Experts of a small language model: 14 layers, a shared expert of 256 neurons.
Below are experts of layer 5 (counted from 0) of a mixture-of-experts language model. Rows are named router (the router's row for the expert), gate (a neuron's input weights, with its number), up (a neuron's input weights, with its number), down (a neuron's output weights, with its number) and show model dimensions 0-255. Each number is 500 + 50 x the weight over its row's rms, rounded and kept within 0 to 999. Numbers have three digits each.
Before each expert's rows: a language model's description of what the expert responds to. This comes from a sample of Wikipedia text that the model never trained on.

# expert 36
What it handles: Table numbers, row ends
router:521446528436534536420481511498456532510550447369460436563568448393480518460475497447456451435522519502527485472537542491578558458505532579480512415449533403502451407438593506509457593560538471530458544464509574484460461524430538494496433425432514525540602457475473556426563462470560452427545496533409549601490574435540539564513466506419522556505411558430481501582443568495546454516478525445506561553548494500547552606570460453490541386610557438547553520568519555558515539559482540567517431512476589485540512465530463461496487574489459452546544486568555544439507461440528524488470536502564522495444624517530509493534445527543541490450463531500531477504477429554455530570522501581499505591623584404419438461444545508495545533490458593422448548540605500489513475459462508
gate0:529524566526581487605569551475402558501335450461489429477496499465555299518500560457511525521501579501511582525534406576562595468455603507488481528463463466423416478592549511557424433498485571540427510444386492498572457414414468489541455467501350486436557564498668482478538560490520428558471466472436522526472512531499474593485439468557459491540535533507437492477548519461567560555522560496535536496503554551547459508506576530556514432528451558465500468531486576510535506497481533481461579456501587565510533510570544500484494523469579497466504461538428486528566407493458450493398528429542464453551533433456516502488465533552453518531466491482484499450510569605508471511465598481525517445598572467353490469525439554504508518495512491404497497558539455544507530502443469
up0:573524508528514538492554497470532421510457451504528501477576544562510412609544461525433478491482471468509512544475544552508447464451479563529551441513531530528488452510441486458508548509439480501386591536404399508505544559535380389500450474451517524445542520431527527503518470392495512471470561416518467523425556389514623482595557545488439502516589440467520472472503480525449474595507385479442562447576490505488508484468470592480533397539512487559511462440548485539513498419518457425445469558442454532504523448543468535503527497519479505502498400410433580519534537524471432536520535493499470508568539493466486385498415532510454540530518537509525475463484480516395481477514554507449497452437482481430511550445426473577533419516542527511522431575545524528521435427572548
down0:519460521484550440443329564436547473532509479437543529449491468542449513574581546495449446493520424482480510450464566473560563415573505589489477501568483502507490534454471415418476519441497489486549525519427547492447580498500453448450452489562551510513482471433492505492471463503520533443556517607437494530449487475543526455536523567588520388487531479491620539596561551580370549623504506605567491490548463520461586495566534438478391474538522549472498533448443561510409529491508476479461496445505479438497464427420530512466469537529476542444490467408462499512558552439407552408551461499454537562575499552496510424523425418474488526503530534432432447537466523521419478486394443548445479490480473438472589537457458585515540558437534536438572477429559414446462468555507629
gate1:426501481597500623404471537421552536493522554369457535566507459525519553487544514532496566504501539564533529437470582459512465528413501521481473442486511487547466467539499507518560559573518462543482571537522501530548543539544430508451528472569495424510562512496488559536478540446616447429546435609444519464426487441500560425468525456412487556458566464540561461434424521529566512563457544451445533535525433441501494419485532472569607432534490554447541470409473555510537582477455452538464466507415554567446536539559443522502497512541531478477506536500423509454506488568426466476604503456518547535540543494390500527397471512435514553536457440493462578572576469486515496547543432561513501484563485534479476531631455621500455538507547622568510518387527445426416510518482382
up1:458523566492436438608513506515522474507453480606618557505524520585412519533612428451505502489554478458465509469505477535580498522495561443505546589513467570395575465393453517425456388479461516462539472574513538454498473614452452529522472608507502510542518502514419499449482419503459536487385451478539583493519488532410518584497531456492478395483473501551461503527546544545496479501371487635480514498484505538464607526479458449508474627401505521548447589393429498482419424556492509480479584565492441455559425577427571480443568431483483445530441511557460514501483503438443598485465541439502536482461523544450629545490551420521464543576504553470504424557483548552554513543542464363508508465476526429495473463446492399495539493484579430472520524595503532523547446557493514
down1:496518549491486557404527487437551474411400512520412502534587494457434515553508560430500539479565416529477539569439548466508510559488552504542571442529475558520595478564491531506477560538539572509406482618554453402596509471504453572363591548503558537532454525401551454615572546445510509607551581486497516445472561538567451479453515517497530531565471479493478516567519486559466521526528530509495425434512538535437576556499549416517523586558564573495549508560498450430491498488536507551528528485561590416447510461521423432449434431629451470544483472532524525462428465466472502599503591472588523569466501520551478522571496590560606486464523558448491529554512515500443497551496474484483506420382485526535539503490474531438537603466495524507498489500513479567594516512511551

# expert 15
What it handles: Line breaks, place prepositions
router:494488525514478541465494458539417481470518429436441556603579573493431481503542494439462545451490483663482515538520431584493431430553547544390504523529452444543503434520556561452506588517542539598508578511603448530461438524441436549469520531528459480506516508569479423565579526504529528480465462559450521497488454494489610577501558483517379445506451556606445499459540474512615429445479480450454528501529470549482538550436470490563450467540538507556455502524505486583501526448504574463529446485461450439446434415453495498533475427466549527472471409539490484576481478506371544449445480522504540410459444528532442505544491481524575498472525506596587523458485511630551452379577481469543461541609514489486436558520451510484425401558431514510489463597476489538545507458533430
gate0:552521536551560467448621460509455544458395505414492594498482543467532498489553525398537519464425536607427497575455561465557392475464524464472463479448501484444586569503469533591533541513559457546511539524549551446515427440468555489463504440451495396500451481470505563497497494485491471397463518446607492494483439496560592532556431618507480587559536524416456492474505546472614471449457427540451556465547563474460491551459454447594517557450533482483469474478509542559466535503552469532464519441567475506535506484533572468473438537484504556444482551533519451475551478518516416627535468474409502432475450440553545554559493518460501467522562525592472462427422518501624410448489395545490493444542464490452546567460516410475549460522496509559569482541574479546502533546451509
up0:530447489495477492433488453518494465514477464645578505536548545568557455485446541475513530505518445503460519560445466476397595492427442494410481414517443503485490589485538468534532491465491551593502496428421458506507542491523457621461578531464512555491593504453385607523540480533561465521559464549473531500543607590458451581555479479523414570523412516489559591535532481518445532461546488504542485516421451503561425486535547481383458574497530532385466420504602495504506579485511467495573528480504459450532521504461527587458511518519566501576495496519439559456519484477532540490511480503535475563610514442413443442538479478533513541559582425464521569527510462610516611502519481543480472436489563430546524485479556558499529479463494571538420469524383456481487505428552539
down0:476500523482472382484556483412426551431518461471445482480459507498404524529462393439484413569486498533513520417476348513558502470465516535595562468507472446548461484454463528441475501579494406525535604573514581377545500504565448522538476583650538487426460518520544427440541478482462522526529487484515447371507468481639453511436470454541462494541568565516455475565509545524410522557510515545535550547534460453424543460481544556485413544612577483441464478483487518518514524549472529446503561547464519459545461439547544606534492521421427474516491454471499559504506464468530564506476539485542484495436496487478530449500541531538513514481506461499492467456601491488423562486508375487513513544471544520530564615445470468418513407497474628488585511458485529535565515520483492
gate1:519465552611436477406551471502507525543487503452491470496476532528576503498454433488578457441612452456487543421511456505534571531407493564482467474524424399457444463519530523484510571477522565503499507473497451482458510490485493469509437476486566418538517570566502508589546497524449470582551450384527438497457611421498534486567543522522555547582486513512567506421543511489481553427507492426514453496417513470480519518478463441437573466423437413577442555475545513539571498486475484437561509551433526486643401507568522496419531439483531556473426580467517521336437422430450499463536491406519548534502536441561530456454483535485440538599475474544507505542509498444486418488428524557508506490485493521530493513603491445476487515490524524500516496563535478421479535489454534
up1:528526466432551551572475516537492473472410583478542448551470399504496435461555502498397396583379643492519559511557532542444558556522488501475514492530520482513522444531422375510508459562514439452524482519487506546560487500485488504455497529433421509491496477495463564489420427470448467516548493497511540483549424499480567489473354461513472467478540467509479458489499430488437577531484459602441523454565517390538483508561542571592511522517567478474634354526493444451457442503472464565572469486457452527482571436451425422578490541496484513448528408490461524491544489505562473467451517565519557441539478545404608512420457473546589515481386522497539501505496543510486514527559513459476503601526529533405440513482489538467532510577572438389428508515442445461502430501354393
down1:506502431509582567580447413477503458492515525528489570466554458477460491412506482532456509543467465562511479454547474513510478520475503525466605544438501584474516535532529499566545438546532497528485615504462540562453492496488518410460509427475429477494453447495445529496431492448462520470425459541570486441472503409444515549472418438449530575521439511437513519403462532578529468439489506465469481528496549534413539488508468544504426619469553524515573426607542472524541448460516507455573434537515556434513537448455476499465408577449584532470664541490627509574484454538550496529507595538430447484479523420530464500493464538469450458569549603623495448539429509460511463427532512430478470478535512511484525435533609458508529490488448580566545595555454602563506424542533428

# expert 39
What it handles: Word-ending fragments
router:541486500538492490402421451497508502409530526451480436582444509537571491531610498487447551486501496554524628447535558562580535510531441501479478400534488559526459494510551549557417503541430542471525461595514494497494515529513534540465502454446568478587601500525483440507576484508559547461511471622561518425570429521497544475555502487390434492523517511504478587546559541518497469546431489487587466445420529430567577477566488497463535481546512549535528458444427568440469452500458562543475442498499581529442526550484501477489498391427441475503483425515469502527511454461417567549579420398512457478540601495520524430468530462553496496504542505522458470508555450474430513467554512560529434537582637546451417451446563522514486426479461452575393555621441445500514553570490451
gate0:433494480582486585477534529484506557546478525517478448537359488532452527523485461459527610531546458553530546522509470555433566575371504519541483431493444438424479472478523439532622474537485451466447470464584423503456518481531470510446527472564510529485577456505406466425520489472435471583465497500572519510525460395565480548476543548625540548503524478521457493575580592427509549497490512506479438513446454533444502436417540506499515608498438462459563482436513451544489537621493502597534504584469495514531621522503544476469591484487538513519538546521501476466474574477478587521507535484544539431532533549514557570429491522473521497472519455544555530566449454547530457585409489541528561503527552482535382438543535595410402531485419493574512549441556413410410544522483488
up0:488554460558585573493470554531509531430530566547377489460582603493483568534440536512518561439451479523587549392551561548503579497509491510558442456474492502415656577496377509488601526477429514520522467525476563441537504516539499504394493407505509501500467512480552392503385501512430543429484486521520553531477626448438526559528515548480521495534455431620568480556547481532442407563588459474509516556615484532486572438443461540471506459482540422488584387532531528518453575583503616504472547455482461517541443534522508552491581448463492520465399564555557512473476494497530407593499521423522482397529521536427521606392560462558524539467483482517550397591524525453474515563488482612444526472553536519621372555521489470546474470487640518552521539448548486473536457517609486
down0:476495531417550453477436462498598503433459601448406450507440445511488431509580452486498504470547526518538557518508545453567587451511511570506525489472579482644507478516496528527561434487603489425558465479548483508560475520500512572536495530568452549542548437464521499502610476487528577504501426444499531501458564491536392516595504500457396477445525573526543483519499428522496541525399535446446482551456495449521500430494457555477463474470501553489385466474386485475532489495548541524476421505508423488521564520428551515472464517462428580614535473505523466523500476571509448371451484518552545542477508432464455389497520542589610476469571449489426508493517542479514548524524402528448508474498576471447584506553476521498511443518419566540460489582452436526495526491543433
gate1:450429539495502583466534472593533481488462453501449554566505517501470413516580478500498380497583587540425546460505463504540523537616519483495486535468501447488482507508511503529495512538441530508536362479428598472498429582450595536406576542535583444519467449476443531534472490481491565571571460510515601533486467475489484511532530502420447562512493569527475468527557489455529590519579450503560438434464481522489531454489515428515437528441476441455478604403404463488578589434539502561511505439439532438481520543452532487507569456485465435452516555516470478510550534448523484526475479504524531473477433546504485561491458493449527476545430582387528526440458475540510483474488478471548529498485477519539485523635469524499384527496544535456514589519444491464514396510529527
up1:424418498538551514487513514531509486539475474535509497415558420548499531553582487472476488550518529418507459558461434521535539432492489471529478415559533569458566511490510441471534476549527479447513544508529424501455440453525522468566475503653515601568493497508464506569480394536463510538581499483471530529483614444542475472527508512455489500548411609489516551560542493443514547568492447445432540511539451367537427504493540510495491477462403477383545556597469515536452576530486564476498486492568562540555450525456551553504598573530567472425561512488556522435527533450573460516496501506577513456503553506507628534506452532555498499494590495459527415466500450487393436509401548538486580560514416388512399545596547535554484491502492484500457529494509621556616424495508534
down1:483500507491549556493547546503524536511520421513616511515447446546442445521546561609483535534477487464403493495552535541537417505559515518455526518528552450525469488501504482575425601567522579491430487536540657476579513543487411391538568490516440475364418521537532526520465442556545456491569498455531484531565499519576531435505518527516484483524521489496469551557582545418459466503502539490461461504596551505433506397507559495503447601511495554433535535531510431466405519431448455441512503538565546576538471468526458497457508513555404460459559449490549525435496579546481420492490566496439552449500449517468453540366430516567473438495498532486560429468449463512654398507453367584524389566443546580479423556503413495481496467426506500533499432492463470477555471477438509

# expert 25
What it handles: Mid-name pieces, row ends
router:459590520600469426465522514427467546500480491436427422477428578392553519475511496467439548550454503577494574421500519495520538482564536465413528420565516485592441556481421446539502446549511530430554490424529583501567502586543495481498491482562445459537544458491581435485493535543554474487557415564493453528524395434487592566473452480465540561543513539590440613566449559486542546529478523406475444470428522458482542537468476496447465419506429441457496478560534603580484417506416482501459469589528519534516466454569452531585451522481610559559502450442563519507400400401425603483455478489577424551542551584546518445424496533509516457417550482511476455546500534507527504545522473478582531462474534496483525466446469499554432484586582552473471450528447413592596495546521518
gate0:527544459602558502428487525464580503516452563502501495520542576463498492410556525518503516438493489528535562486449553554491475545514490471474414551486563491509539445480373518589445549483456570545432503446606604432480494589479471542450496486554453467457386507509608438419557484454482512443435556488461435443452531529560564445508534502434587449479466522516489591426448531590415451634477432462517521575506466467421512458541447539550510477607501466494459557472494567570493545514487419553571460497509534611465546517486474542550450487427464463508468446560623432564529506484474563444427561487550513504505581510445464556444505572503473591434438601499467503536498487434455482526465505541559439489449536448530517514535566439488472471491511430458497409468540591437555459509421494
up0:461408527439492463534532454546502558514619460405544469517478500512501474461477482557487543568554470453425490566527433452517531461471602465497575471553534508506486404551526449480530514584537445435569429570375439582538441443431537405538458443513538594506598483558400537560408623537528462564458533523579534518553440532493496525548406430557445513530574446501454555551571536523524528449401523521480478511446429551560481490510531522455395461462491547411455534523589505482579428538528495441453520376476551459533513559495540442451507582520524577488529578462458515530385449377522451492542462513521565521523464493516595517472399449487523435564506409485415458429548475587501432485509475489380511464549523545432434472593500474570552536507483513514454486455425462509467512497543435
down0:544430527468509508500465433510408430590557513517472587524512521517516464495531553446536484430442580479513453570575566474457565488398443446431435487464480480534455513436526501476543516464589398459575395424480514552506467436534467476470450572528514512413383537604423451586541536460455544529487416455448454447471508448603553556440533565469491435538490442528466496447457553442521512459543584515509509461516465491510446593523451521483439487541465453510504489547492516614457525478448459478524527495491561471480453386507589474533423479575463559474452425538554485548459506371485519558489530446570468443404517455525515501474526423475471444497603529546476586430566439487546550423546480472544537446445502546547481516447506402472443424532482405440566514537522545495535468398487435
gate1:607574501500449566450469537543438412549543501552491537542498497547499443429475585424535498580503503468473555442564569496598527464546526521460531482570497526582432561460527514526490540582494518474453449372587488479463579454562507552491490491566426560507476503485568536549503461452499461483467479543496463474544491516493459501551647449506499514540496494556435485482567467471549613443438385489551510506426561533511442565511434492458512460529475506470509531491544509415516492406492447504430470482524494561515529464417427474475652450586589497473533464409387472469437553543461500509523405512596446522491538541474510453497401464504503463528536461514520509484516481524566482441598647567505455559538505439527390534588535425530464498515536419454440597534441438519474462472419586
up1:481495504504503478493514500468577519510444489415471557511400481561603500466537431499553453501558486501532457434505548471476485494447455542566464538535553539457507517453449470555535483480611491483521570521511515528453490563464457475440512521557469433480537590504441447468366429473585494525532469504492477466511403613457505501532556447619461592552594562542493390422456415518536477519474491435462482532517459558517601510599469547553432613472400547412518493438502481524412513474517557493478553552575511492512487574446544501516512464470520519449550400542610467469392423462442509511485542404587469442433538460417556575536558450599499498546604585496561542467476499462537563533548447465498462445568530498367498477496394421511496545449525443431535559535526500564527472403522564
down1:484479506501511484483467507518594511581425545486504586510516531518500574480560417480527515508624538555510455522419508544427485478595546579346507528505446611582613436499509470539573434578486527514483486590545554519535535468635530475505536552506613496522430460598465497476495504512496437552494562466433473474503575596491596601465509627563494562427491552503519393392598534526478546504487532496465441479497493406503418405507511508526525496513529413528483473577547500444520420576541545423522544592458464500482457515511399474497547525508557489360598562399425553362555503422560406404474535543531419435543514518486543472487476513526400575563537467471497444551466551476486525501550505507432527364512445539469553431597527507514468462514493567518465481473489434528521532454529483

# expert 11
What it handles: Articles, foreign name pieces
router:499588454532550515409490503544527530583507485529488542554584494409481472494471572478455498505520502529448578474511474517533525522456452536410529501439498435594551442553481457598391520482441590579480554508459551458492406548416462528547500513522536450528540454618498555547554509420444377491510438567434487468554544507547505422399511477457467470534463456480535608570582547504600471490474469427449565475444445419550493543521517553441423452574567509467476525478519502587438520491529495514511491460447486503531444494512486392556499498549560487489482443551550507544404449498558516532506443485576487450548469453499528464479578500511533526434401496519442547493522512554404560538568523520508527564513487576391413560511546486444515389623470472443560434538535574440513491505441489
gate0:451548504574477521408588566480503515580495494560494469547517473445510487472454500533454467425511498475534528520498587463518509574469442493503531473535458562535481495441536477550458518472414505559562495519483489490542460407595488639484492441520562473410580563547439487574473527451511453476477368420481462436467508599558528455438524507551458432431597499490502558489467512575491561501511485477477531444558490588435414515479496488501556476536495511456455516480445535577386474455483493550505523479517522534512467531559506485516542574520640521503527491514506465467446495538556587517608457505528498542549464512488588491473493486510401581511581494548422481547559384509447524446463561545418488524492546515383503506434486475499521459467604467560509486445525407430600468561544425
up0:431505487478530433435533503434465428480541514430520519468461611518463474403552559520431458550506544449489524489500458496539553552578517525535509498557481598493473517519470517492390588571529502482592520511429506501543523402482464570555441494556485505469456507463521504534518491510559502469459482569501498522481587591544553458434466545476536519596510504565530505424381499604545516447481490397522475383499458502505465549595491509528449465460464551462551460457461483449398534477580493528605508515529401445455460597487447442461591503451499469457482475494519538431464484460482522368486491433501506543569507388573501466543502479522497464471536588499519457497520460457383526583578498500405533605461581453395503477468448500479516545441585434479433487496480510507445442575437506
down0:434541418462547489495457598601458484552433525473539511437495486503595514552498505529461464496456504485523405398531526517528453567518555473462447671521529444391531373597530403466466564409595469508484443455433539548457477502387453470470419548381470501404516462525470534581479535565430464482515487563433537512567578463481512533422552522428447427445509477511486535570467405442549487439426553545473477424522419463428472493496498510551574447533494570480472455474515432464454441470466512521586474482534517467508494450408474489498501557568452522535412498485560476509493459426449630573513551501513503548522500502621515556523614474500448498469497496546533420493536421578438540536502398521595494458524480527575592520457555417361475526463447476497543501482576506482459533465456508
gate1:436389453451443536472541446470528494600516409588572543520586528548480496448412530476525610489529394486563441477440436508418430482554469469334399518504472508570466529542584437645485484495504528614499484432524585440458532458476579501528486491443432556482484561590532437523521437516565517499476447482453483519523448442538519456462469486600536467489485464500472521515544566528534440459512518445418493545551492596530452503525505436444506547458476526548503509475501469559451392499482448477493512545449463515440472500520491421490494556475506600514527591516507615410583504525569573519572499417453483495457562487535479512501544495479460478436443485585545494478619586341521548591492472500451477527480516584522425459493483451486445468445474534495457516462561474497444591500542482
up1:519501494537464477511492528490483496429517523586453479492566595546460484605495526519481565494515469460510475557555502511506609485418432476454501442501482578506459446535559491495592518515431681554476499379397482533503392508539557447483519474580450544433447513505407545475483512466496442495427482547426601552389543480556509553545567542487451535529561522457492493517677477460441472489477504474545513496558504499455575445487482400502527514460515467555394535505572449592499454574452513504403492423524500527516440438485447620506535436430520457505477538543481477503372458481519458589489460526424471460569474537463417471554527488554457499484492456490513561445466420460609532594543522392500565563482508612475480556511521551587547550485519551450503568501510427555530584501499450
down1:421442472453505443423457480547474515510435540520616468531570534522449471488497550493482535540528505556438536592572533462430505544417482530506453494564601470557534524478390475573476446435493578512513485469526477576582479605579459483467407459436517496542490495517472506505454552393432437494439471484511539569488515601430404549434469450517458543597487530501467484445533484509442477511480459514527470399467551467458448499490531472520496461573365491538611467451494548426476493436502475558611543434479477503509418430506480490520492465510472507453500440410561501499548580412510511591439501543570523497561437432482552457573504525435529449430494433486564579538437421530407461512592385452417505508457443492540485546481580470437454489473564525508514506508549519545470532423530579

# expert 26
What it handles: Infinitive and directional to
router:440567523465487533528499434489462567498533521522500443506473487405524539518464437518592456430441457609530462492464483519560447546478533438527459395445591528587440526498433574610567482526428508438603533441579486479491473477566500498516552586469514579555527505495478518540399561411534561461452544553389499456493418437504551471510451563414562416493516449506419493511454547536602518488553504483550489549400471403489508488482465531578451480460414473464457528482524454534475531422424534475527534455525554580464537496539565473602491561470513398556542402560466457519524532428523582454467575457504511490490459521552510456466464462483505518522528492543574523471547439542461429518547429439535421443594546551465434451450523564505477403494539600512511508486478505575498478464474437
gate0:606554499427526478431556557448500460406431542483453518481494524494497490334525546539489409532521568536508546390512456524491547469509515510544494436504537517486550447405432517399516527512539494422515491532407400534514507503461509509471484468510485392490565528530566533519546426486536496408521521485469523448460561498486445449487474470505543563546534480489478547475486540473508534537546522471542543546555477505490425500463511560470430385474546580438583612518507502449491569587471479587565547471472390447483474400551500501454480417478524487596514534492504604532487457447470562565478485499523483465623462542402489428435498522478534383517510475507567500574498491501423435562576519537514520524446472444571516496410492556458449448562427468490509462522449410524521555529521556
up0:503461474427508416574567553476429479565446464467569461483601420499528453535505576501554508418485448501443546575541495409588492453499455520407515531571485450426399561523574481524412512471449488623419566554525442486455443524503480502426500502617520554531433599458466575574551554472483366497528545417519490503528525431582484542498480443489497434557464433499654437488516464492487469458486539530428451476477491554445480394455529451455573522516559378457457512457530488460469499470568508491455493509483381481489570548593422434473521448459428576492458591582509547538502554543514439545490453560490518558557405545536502533623497466512463540457428518507413476527497535531520494446577511553509525514528406521440449642484460534549564464540454467486540493416546495542450500573458469
down0:445527513524515533401453417511547451525574461423493368455513556540459358520548560565483589514535550480529516411528434566481610471547518526549514506435466449463439489561451586558470490446470397521402629463479518379542387481437562537391543525526519400513563485470465491476484445520477474442464484476450481512423493517443564468577486457507491563527566559439561416466400570493552513491529459446520504399472489566584415481523499507528486529482510430464485565487475517554494486484620514428482461471512473484378386604652545513516466495448421467497549557520543473491552515554542581464489529466531480539454458510500534534448458494385482492577512527596489592456550526503454509433490513464531469439538538559493531518458435435482490502417506518523593524449457571537487556575470505
gate1:513519467503496509496520611574457504566496432499462570503515540427550546504568456464537479514527458474502514486553490461484446509504547436458481477501501436426444487480489485518478577467456476592411400562483428586436549491404350583426512482498515448496527524524465556543508450503430471526525403604453562488477550409572497503484521399489493386487414477554493468482559492572624487472514540431443464382545545467486472496546476546455466497563455423516402606491473442434534501563562552483533537532528426505483435475427522485475510525527586435446548470510506507424444499513485591478538543547595531528483527587578479574387578505510586548608572400521544563441447398511499570517515470532455522492483516518471507439506483515444649424386494528457474549602533528412544466559624505
up1:460529473423475405505448480444605544498519552497480482537552509513527452523425482448510525510544524551436454495505463585583580519433525514531570498515486452439503461514404464546558539473520409431484477495518422518536509558500480538477504475444562429507521550612490550429481479495499532492502438526470468414501485536540450456466546496432511452530544387491484493484467507486518480502454460486557458489476501420502523435542531514529393473401485491487476508451445466445552568555556533435434478520491529541490554577465480505469625430392495467603469487500533497495631526478484456469465576523512463581569498414538441455510377452416480536573442446531592483535544451528539477443447596469463611475425567486484435442501461501505443595513513531419568465536555439449451471500496547
down1:501488497506446512502568525557559482444483477443467518498420537573485487411577607509467530449474560535560523564482511560474549441458485479460509545500558548433431415447525508548408503515461449480519501426504541531520436443476584504443515475464587512482512534559493525425546525486490408418468439499566475465527481414490441577478549562518484566530531571532526548450481490568432525466547476565497493492409507494578427465497551413462394439469426481556567490490459542563529537482573498549468480458499496547478463517468486518403428484488491527524516517521579482492452488476551412509475443520453573490502400448558493526451493526539531532514521501477464488517577424452643511424555516526517484411499475410477573512537495476511433527411547484547521502539504524502415465555460471

# expert 17
What it handles: Hyphens and sentence ends
router:447476518585552436479517484446538458438563461444546536484454476467586427616598541440478477500529483476465538463518419590569466547544495481413522547454462578587490547480457446466454475585471566510543433432580537498523503514533411451499546552428558499493516434586558454493567501577559431513524472558570497504523495522541601555431436508456423457456474520462448516576451558437568466435497467407487530455487549505538563518529568422546425490495437410592454577558597577557506435419482534545399467481536510517486500504480578434575473556469493396483472445544453486587454568465569509567526437411504485518473590553435511472421413464563538455472559493418528446530496456510412409558461570525509430475547525470486447563474469451557477475566513524530515459450507511602553575541395457
gate0:499559579552443517442527526464375485518413499485506583551520552509588533555506496366514463535414544550544580474383382544527476411550491456443528493427516524447487512475540587522476470518533554510564460485481555528527472481474527500464507455429425531457550532630481581459516583435531406455525509486490425574504463480527582566494484510535588483540465485616492522469523600452501509486578528464483423481498517558525577477504504483559567524392490510474495458568556613526463534551479482468478494462557483546461434537673521474441534559534491575575495577548504436433475475481441523529564499480566429501600524458494535490492443500556419530433514484497465518605588525539587534557517432493505471553576465459508562475512507531457402402465496446531405439538460496560526565489573507
up0:474551480494487551492491526644484527437529523481528476588507484478537393427487582421460445568525610512466535479504452481589502473519452627515439523544502433429543501488478497481547528540545487540431563564543571521427451521542494458433580547462546426491519471496524505481434507477537491535424461499570482475500401412553458433447564516491500498397509474563523454507481433509597480577553472453533542538516440434449424486467419492469450457478508481463429468547422501548483570519403450512481521427529480527561535448501423448546498462509390481531621490520508505469598527459482469517427505452580547518553535481506523486516473440440533459546473464520497441541469509499477441412517494596533451515532499491361463426511530476566525541566530399504469469560522449568548573588498462
down0:396480584486537581522548506533540473462491537434518520516549448519479455601538461529495509521512453514521460495505482494518485460468492542556433610521518572457469483571402535459517517515500488518589492493608537442561535512449539515450553518525526506528540421529551507524494611535539416562392510473531572605490500525572526574521474505430488403480503461469519559502471416479509472467518397489527424468512477524448546490473477467492583550487548549501475482496413472493465394428512485491479531513533486488456511553471569566475528460520620515421440542548541402502582506464551502481558403489483449511395481519478454547527532556558438552436560451629471436397541549550471514501520537392503513518475443552490446615529579405474545463495550442460455480439476571492488534485515585
gate1:498572480457498351466537440437495529433444455538493490538469543470517492525371479431499489464425451537476503504493465561431489427465517485494525490487514421619520447395429496602600540437546483501527442510451367455607374538523520428491480552488550571488545530496399508507552411519548462477581508436542602582416432508516576547561466448451537505508517476511375562436515509462515584466543455463465581446537556465506501542466580516489566453512492452554517459539526486501511484560534579431450467435439530501460516557518522551474548562570499464498499404437516488499559566476545506522476504578466331432483559521502460488466556459474474467552461512496506525503510493548595497600522514449482461539549531558527571474449500504476442471527549535491452509524566541540489588511507555
up1:548527485488482461459524576509552420468491435434479485493485507518550480566561462495499466558449549576515537616477399596482532481508484458486488517432504496566554437437536497515525412499508485501397565509480474568540434453591509519474501602465631505484550480438445507501532473575460497489537444518529448527499519507468448566563545440547565461434474444568497519455543497568547463470387542458580495511576612504477533499513551540567486513416583538476442495528558572519518377572490509458534508560543498537520440554539547475475530451585543473556383501547466544590530506612445458403434623474578511604526501642524449487510477509500441525569463555440432513561496473563550548593430399575569490466492501436423538436492571581480560533505524498541446559575458473521424481540425483
down1:607472457489640479563518465444575565391461478505438525494526484515374434500387486509425483498478451447461459433412442517557486449484509494482429494503508452403503520484584410474566334436514489560488507612500471508479507478484499432530589578454583520468508486424516507467525556465427464488497480479616504499585455558445546422490441504499551465483534493494436494597541537451546505522439473529464513558466508546457468367533532407528528510531550453542469542479458545482468462474519505534502508496513513436495548537477528528426454415527467481539408536507568458470517468513557460456473523592554454531497462520436476472518525521569583453508514420409459477381498574569552468558594502506542451368569516469550445488547573440523520539456572505527441520460530554517503490560501547